Below are experts of layer 6 (counted from 0) of a mixture-of-experts language model. Rows are named router (the router's row for the expert), gate (a neuron's input weights, with its number), up (a neuron's input weights, with its number) and show model dimensions 0-127. Each number is 128 + 32 x the weight over its row's rms, rounded and kept within 0 to 255. Numbers have three digits each.
After each expert's rows: a language model's description of what the expert responds to. This comes from a sample of Wikipedia text that the model never trained on.

# expert 2
router:154152089111173140085124119148158133106112140144083132112145153130124116163132111140097147159132096166185168077089110186095139150194119156121104122097077139099128145142135203129114159111071192024153130105106195127122145116080132104178124159117125140084179153094180068159140172146166071113195103149131101140132125169153129117150162135107133105173133016103140188147144135135129107090105
gate0:098125121110075155148041137117181158137108152113122161148177093121110131092113175179127140121211146117198134161159148142136127138132115103108098043121114151111153120154109104122135141061144141077121117069054068133155171123098175098172151148128167079132103125064126142129111190176161100156136177152103099115108119133131133119135173073131076121108081087088144125125142097139095115089117
up0:155195144158082137153073097140130149103217085118113108082086136076140094150113084174110115140086120086135147109088119138124141184107107131120137192146130138072113141091136142136141133121098123154162177129111122158124183101082145078146164179112171122109172131137085065138107078110158069109158092083093139235118168141090124141098098107160150058121109108082149134092123182144157081150126
Description: Score numbers and result words in sports reports, such as the 1 of 2–1, tennis sets 6–0, and won, defeated, round, final.

# expert 39
router:116152127082093116102155183135121159111101163111100143068185117060103095127094107139158097110151119100103157109138146132103103166157187115140095147140140133081169123165169215094136115108185101107173109079141177136112128129154115125144086129194131166130190156104140122164140156062204152146142128111137112192143157139141144106137097185094113153155131076153148143071147113185121094137080
gate0:111164148126102172151126128127088094084139082137117124124119152138136080099177116158162120163120120100133109149131109101146120096141090082078121166149107122155129110127146184138117198108112154109134092127122144116126123102093121128119173096073172161085081097134212129140187123100042133175110116162182183098193182124215107089128113108079144102157109080154143123126100130091219197140140
up0:106139148100088187139080152127075070110153069135116118133134153124115086114162098118185091164165069131131093172141107095143112093112101069079104149131130084165119134135107141141102154126140102122138149115138147121135099099087085106142172131068182132138078136139215119141135145075046114198128121141165179109183176105175092108120120134095121071156105114114116171110089113095185176142169
Description: Line breaks ending table rows, list items or paragraphs, often just before section headings, plus heading markers like ===, ==.

# expert 9
router:141117079122123162162128108107123185081121114189115134067165111125131077146077109199105136210103120163151199114096155148125107082121129089109128136143080137105112091145151147144093183146129186117187129112162160123150125102089149047114082181178126114084211165105129088191130162120107129104123081129120152185127169130181158076117071156103078144104158112149115096153094106148170137115101
gate0:100058116107161171128107138146138177124133136158116095115128121148070104181128117079125145145152131082178138125129122103120112159094074189130148110129156124117117169150160039099118158126151141090119120070085059094099144113119092089108133111198166106078151131148175129177166109207150148140123137152117087082180069160112185155086156163134164161142154163159111076113131138102148129154156
up0:206172130137163170093151162157165122082099116133159152105129135059174133140068136132150144111137108115130138105120082145137140077147093110096151137140093135153146073112117196170187091098099162132195123168103163127159109177113205194111145127048133161203129141197091167077093142105112123096105130142132135148149189134124123096153116145095123125133131092127155152163104083136175133144119
Description: Digits, decimals and units in infobox and table data, such as 0, .2, °, UTC+, and labels like Time zone, Population.

# expert 11
router:095133112105102159120111155138148186091082148158060117136134126089092128061098101151132134192095117094174100119115080222129081207162115104134081115073112172105102093139178197165189171135131065119143090099190146165120150124142139087126146155142131145104198197127196104147096133109148127101135099166120074171197113144145125108101157173090136098177175075163175175140123117113132146157127
gate0:079191096118111125145125135117187101085182133147118074124155118109088098157093164115073107099123120104181172184141138125125150144114133137096128114079146157085098164166128142094111127115099132101170131071116048091172156133157138086143140095134086147110144085223159086183132098139109118108147093065140098178178109124114144094083127170121148174088131191148123125102142091159166169206145
up0:117183077115099137153067127154162116130169127094140090124099121131105114182074159102045135113106113102163115204140105118098130178075151099104115121096108153111148116180143143161121087103154120129178165099100103105147166161156098143149138154115126150104136093158119078178110106124082107101151064062165136138181107162156183090073150135074134150112125200196107092148156082110152173215129
Description: Pipe separators and blank cells inside data tables of sports results, elections and rosters, plus semicolons in name lists.

# expert 25
router:052153135162111147162081116150177149065122177192091135090168148113103148092108124132153101126124094152143149107142110173114089138193197153085120152142128151095168113144153102127116141125120143131160149151209133190097127154122139089048142142182092194128148195089202108161195118111196096140144147114101090219112115111146074082100116130148115126157156074129196103091082126134139103080109
gate0:123133218128120160138096126148106121142137142181163153111146152095141115124118126137091113137125123175126132121102102118147155131158130156125120183129149144165113121163120121134117156097109106141174091150115129108122114135162150106095092117163072136138152222064107163136092200085129060141058093121138105153105194098134138166137116141116089056124175083148132107108085176133139095161091
up0:087191091124109157124133142179183142100125131078180102121103136121107117132123082124122111140149119110139089091198053177167095051140139167125101175107132152078117072190120112110101131136105154152121163095102126105100043199115145113135126156117142147102110164174166125129136151100142093130141130117160075147125117069071147095117105152139151086138183108112174093201146137118137112100146
Description: Common first names and honorifics opening a proper name, such as John, William, George, Saint, St., President, Lord.

# expert 35
router:081152167083105098147092096136107132128146102090146153099102093090135094078141125155170119121139099114229121125062133147121145124172141092101116140124143193086154172222180159096140158119130162093134102119134137123086169124097164144101134122127107139120134121112145114172123139143171138106141110078106147151171111147132051092133158175099037126093245085144113158059174091100127092118111
gate0:155120119166121147107081097131129075115063105130149166121124117069148163085152156126166171153153141156139146102109152105165150112160126048143127091139159103096185130108140171102115175074105172090092151134098111139144059131104153095155117139130087158200078151192119124160111120113191111107147058107070181173142118116148108065081139143102146107137110145166153123083138089092101112064171
up0:138119086145148178131079130124173095121070110105129158116126091097108178092159170115125145136180145127190200142153135099154162133163118081071143092126152136042176157115156144098139144080122079083119170126119141142142069126108149095149124116085060172190121134176110084110127131105165142112141114152071101161164119140113116109074149114103164125160172149120171130068111111145168105078138
Description: Word-initial stems and inner pieces of content words, such as econom, food, health, phys, anth in Philanthropist, United before States.

# expert 8
router:108151146115143116128074137123141105125122191165092137126126132123109152082091105136167186157118049164144152075124115172146142111149067099121133162093120125115165095208161132111163128155182107170141089115162123156105120169130138031123139124155110186043164180130115081164111125103122104084166071121159069162151141141143088112152097115143093142149127102125136103123144082137168165082158
gate0:107135152106216161143122152122112115163110137112147109168161148089119146108105128105148132159103134117113103116143164152119103141131152063118086162149168133132154147132071199144139174174151140089125086106147133155147068136115114101043096154116128169108149137146160146152092153108143149114085097201131123112096146135119072103105133124161052121177148183167132092090160122092127111122102
up0:189141129116163120096186078187189204119126140167030069116142148155148084148140193156122170107108139121164123091108150134111154136136160123088126105110123077114089133126187194123144151119111166083074090089130122177096155046136160094119096190060087095104137181160131103097108144107133104163140123126076142138134132099124140166120157129110101190181093128103127165139132128140130103113178
Description: Opening word pieces of common Latin-root words whose suffix comes next, after the, a or was, such as oper(ates), form(ula), found(er), located.

# expert 63
router:153115096096122138116113182094092120086154099139153180083111132092124124089100121115138103110077110157150154116090098179131141140142119129111108174061109145104186104193169138122131168085104110135137122144159165143105105155152132133151138117148152187116222206119162059194133147093184162116132127141115098126141084128186089137127107143078099153139149123171135199126156083130077138129114
gate0:110085137154136128098173112085146111120101154153187098128160150133178089087132102127071143086156122122160158138138075154161124107137098110161158186068040149140130143118155126056143150049088124130125098166092158102129128163161163119115140080100135191189110160127150145133115128130117115171089172163117128097154156130172085153145122140163109147161172133114077142115103137101119082150068
up0:151137104169135091094179084090179131142081122162164104148165111138166146122084116128088119036129155110155136110112118158110063119107079168132143136051077149149145152137135153064151106050135164133156112183069137092144150158141135101072132092114095148143142163135171152151083175153145108154118159157136125053215134114179081155168109110166063158122139120115090154098128128098104084169022
Description: Articles, conjunctions and hedging adverbs in descriptive prose, such as a, but, relatively, typically, somewhat, in clear but pale.

# expert 57
router:074080189111117094088150135162093127066111140172116127097082115089124107121134082132087134155134111134176110120146164200130108151120148126114105161114160142122204137195153106128076147094156061082179128071103186124108174154106111123087137116118154125094131142103146106157104167108155162116197159098085122171071139148182123131101089156188093092147179140148153108102166154128138135126135
gate0:158088124092099115088121189158105098143116178183122139092145136127117129132110066082116135127135160126099134097092130173169088167155128122160142168097151124088157124139168086129164126168142092121147207104138130186120133089097183120096123148160107123136110224102185115148168124168080071147104154124109122153114142098163173114119151132125122136142136135181175116153114146090126119133057
up0:075108179107076142127124133138095145103156195206145134070122213118047131099140115074124133109147109098170169116141162163180149140147156078199165149084134134102117142153180144172141132145130106089135197117149154175109133102107128102100190208075101124138155209136172094121171105108131149121118118086133158089139103062126103181151161147126109154145121089165089120154098136119101145131147
Description: Mid-name or title pieces, especially award phrases like Best Foreign Language Film, plus Golden, Miami, Soviet, and split words.

# expert 45
router:167136103140131170100167187177078103115132172118096158124145092111066115132132106150160110100162069129126146127057127152062129119159172140152105129110135162055110143167143187097141151140169124123162138080108176121099134120102151093147087130167103130154150177109138035174082173083177164104171108123120113175122180113114139131115147147121079161176184067138187145096134094179120149150112
gate0:174098126135114126133132142124058094107180134126049157147158115136088142121130123136138092085127131171126170136140136081104128159108146159138120102142154159142100130121143133108110110096126118137109093116128127184130134159115144170161149161122098164207161130049104138174089117168129157084205188110111150105113180138115110114103160112144087105113213102134120129089145124167125055147080
up0:153090124116143174180121123131047115093153139098093158152126090119099130111103122119154112106173130147109130137105138135107121144115123167167109134115138184137104111126120084084126127122131144094115066150128081134113125178124158176174145158143106158164150135067113188163085109168132152088197182123109148109119188147128127136162131090141090122129169091147097128163146112151100069140119
Description: Line breaks and heading markers after paragraphs or list items, such as ==History==, career==, life==, opening new sections.

# expert 58
router:055123118175117128104048198121106165100123175110095126165148154086100137106076095165125081198097071118144106121094095158159148158156143135082118107129173139144176159119148140140093140113118122143133088146156139105118158133153132152106129146165120163055216181108134062147111126118191140083150138121097114155151093125173139129077124130075111126179183074162186172047107130121129136100144
gate0:118196085090107129137090092083109107112107132115132129134162082108078126068138131095144106145109097123139126116132090096167172215125157158086088140137145193150171156136170100158122090098088139135114144127138092106071146133107074127136135117148138083028107095114151101117141133109101140139164100133223092140137076091127164093113118148096119144108173086123121101089134173098117150105043
up0:070219138122099145212114129080109138081125135145182088158175097113075092083170085100114091145094103112159131189136129068170225162116116175070120132128169086130167178101118099092168080089094164093157122145138109119115135158121109127112067123172095056064146156088119097131118154122098130127161141168183142138123127124104150092135154132097131162094136143123117100117150161137077141113096
Description: Pipe characters ending table cells, after titles, roles or names, plus dashes, semicolons and colons in lists.

# expert 19
router:116186106150155159118092164148064176079124142072116146112133139078116134082090114163113138204135040141171170151094106173130128149142163102108132180136136076098148141143162174080158107132158119086131129061127190127129137172129147106112115136173142112110130175127170111169141179131144157125150134074136112113153133070117107140108157112061129175138097071099159128123177162168166108080134
gate0:173111162109194142133103198151153158040154157136135161185162152100155121116129118096109118107145118087076087119090104133123123121187089111111153112162109086101110155123173159093070153125122106133162160056145174143087143155149178121104116137161119116151106113147165126163148149075113173100137184145172107122107147120109202122102155088061169133153135104100169120129169136133146102121139
up0:144099168145143104161111181159177115111128147119160159162137142111116118099145135081108149147155108111073072128083091122144140107152057059093187116168124090056125142150160168104072109100184157131117116138114141183121102140148119135073076172143141133147110126163179114155119187147104128101190145148192108115091173097130144125145143072095126110149148111098148101096144079168104106089124
Description: Middle pieces of foreign, often Italian or Spanish, place and personal names, such as Are-zz-o, Bar-cel-ona, Mex-ic-o, Bang-k-ok.

# expert 3
router:128131148118098137082080154145112152070092178128156161074121125178114101120106101099131056155146125079154145096109147173139161166201105116127069182108134119098158140145157173125140177081110118136158177084174109115077136182156077091102131117152131200089189143094141118178131199167174094127139103167148074128132106100132141136155078141110135130134152118097160094134137108155066110084079
gate0:078101139126079119155120092141166082128136187118124152096158089214141103185158081101077137144030101128136130114159163138133124161165077129127092173137159085103100093112106111149120131095120072136116130093117139122131088115142136095071146219132105197115135040161125113154148150146178025151136133139060120119102140113124089110077126117143110145144128142092164124118138105111122105061128
up0:141149141107115159113168160118128146107042114116204160118134185136130149175148103170154167121122123117172095087195103170105124117100064101112092133095092108077120158122136132107139177161078083083116084177130099150125150088146192143112133138133148081125146116131160136146089135119094136083104129158157141075121164114126121088163150161163174134107140100155170083156119099128134185061066
Description: Subject and object pronouns and agents in narrative prose, such as him, they, himself, who, troops, plus following had or to.

# expert 28
router:144145157101132118151116146085113131114127122188101185141181136136128143117127071129114131130154058147192144097103083175124166144191124156158089203132135104106162080115161171172138174101069100047172112138161170121093152121135162139138147131117129145081157118153157108148140222105159101155167103120101075172104150125154119107132117122061116148152138087105146108127093113185127151116097
gate0:100064197136083165138086129114105161101099131149186158100167101148126120067102140180102089153142070134151063093138106116082183046140061098146127143108113105095123098120084153087116090175098080144180134094157190160065118079184164142104136137141153144120134098185183139146113122163155094152096105104120060149119174116102211097125152159136133161115132141109117106157072109093158083121161
up0:135071167101083163142118142160128185126104138173194148115134057146116155069104090183080097184141084119130089114153083126119193049144101061174154107092108140091145101118110112130148087140099123116151121092174170160064118050180130125119162129141127118143131108193153109143158174126171100124086151144100054160113152116103178074144129165134130179158104120105119109163104128088144110105140
Description: Single capital letters beginning proper nouns in place, team and person names, like C-romer, L-ions, R-overs, B-aker.

# expert 20
router:106151148135132078125141131141080182087118129131090163109150141099110133080145063103157123158126100172217103098095127152126099144155099138166131173137059133050113098145171158172148134172122158099173134115154149134083154134099188135181157106149097191054159229145140102167126157111125132116145104105107111184173103104131128108157096129132155130132192093106122136152094080149117153088133
gate0:176108138128165118167133110148059127161075154098117165134154150055112131095135151155142107173186142163139141120122117118078103111156137115218160183168120171090146136127090169124124108128115167114199131150063155152088077212095148124170153144136103123099136151153140162150122127120063136134123108144088173186100057141128168130132114100076162155163089151133130134151070152131099122081171
up0:146170159085083144107105128111130185145140111113150199154108138151132187130101090148141118107117113135124062170121169098189137133064043125156134094151141157085150121132080147156133136120144167076117130084163140094079165142092140138145192125117177138155058207091164147167114109178151106105059098143100054186131085108068120126157140120133101114079142147189196056129134057109168164142049
Description: First pieces of capitalized names and species names, such as Slov, Gal, Dav, Arth(ropoda), and the causal phrases due to, according to, owing to.

# expert 55
router:136152174157125166156101129080096118058140118131146148117159131090134123112142126172149116136057037148184156120133135147157190149102137121088143166109104126102214171143124156186155137113070125117131132134126150127137103149141105099134160134130138144119133117092191114156111143106143141170137093108140080125140112132175083103145153150111168130119175104190106213090105065167149048095112
gate0:044140160121165146234116149107146141138159107085157070167148092097086148120127103153102107132079050165117107126197099157162180137156098072098123144128124122096159130180165099124144123147118159098147070197158145115137119153168100159155132093071088025120101148065157138093143093106150099114136111182082093148089149094122096154170116117094138124074207121164102119114068153121092138135128
up0:105161136126135041078089133102127054124098140181145167109113100099122198154130119098146133088152149145105124105150086141166086123159162211146131137130146170195111148125083081121114104160158144144151134145163128047122152175113139121136143128110139141101132111123123107166094105122118114102188120136107088155084116187134102096125167166226056169094128085110122120135117122118140162145141
Description: Raw byte pieces of Thai, Cyrillic, Arabic, Greek text and single letters in transliterated foreign words, plus ac in acid or acorn.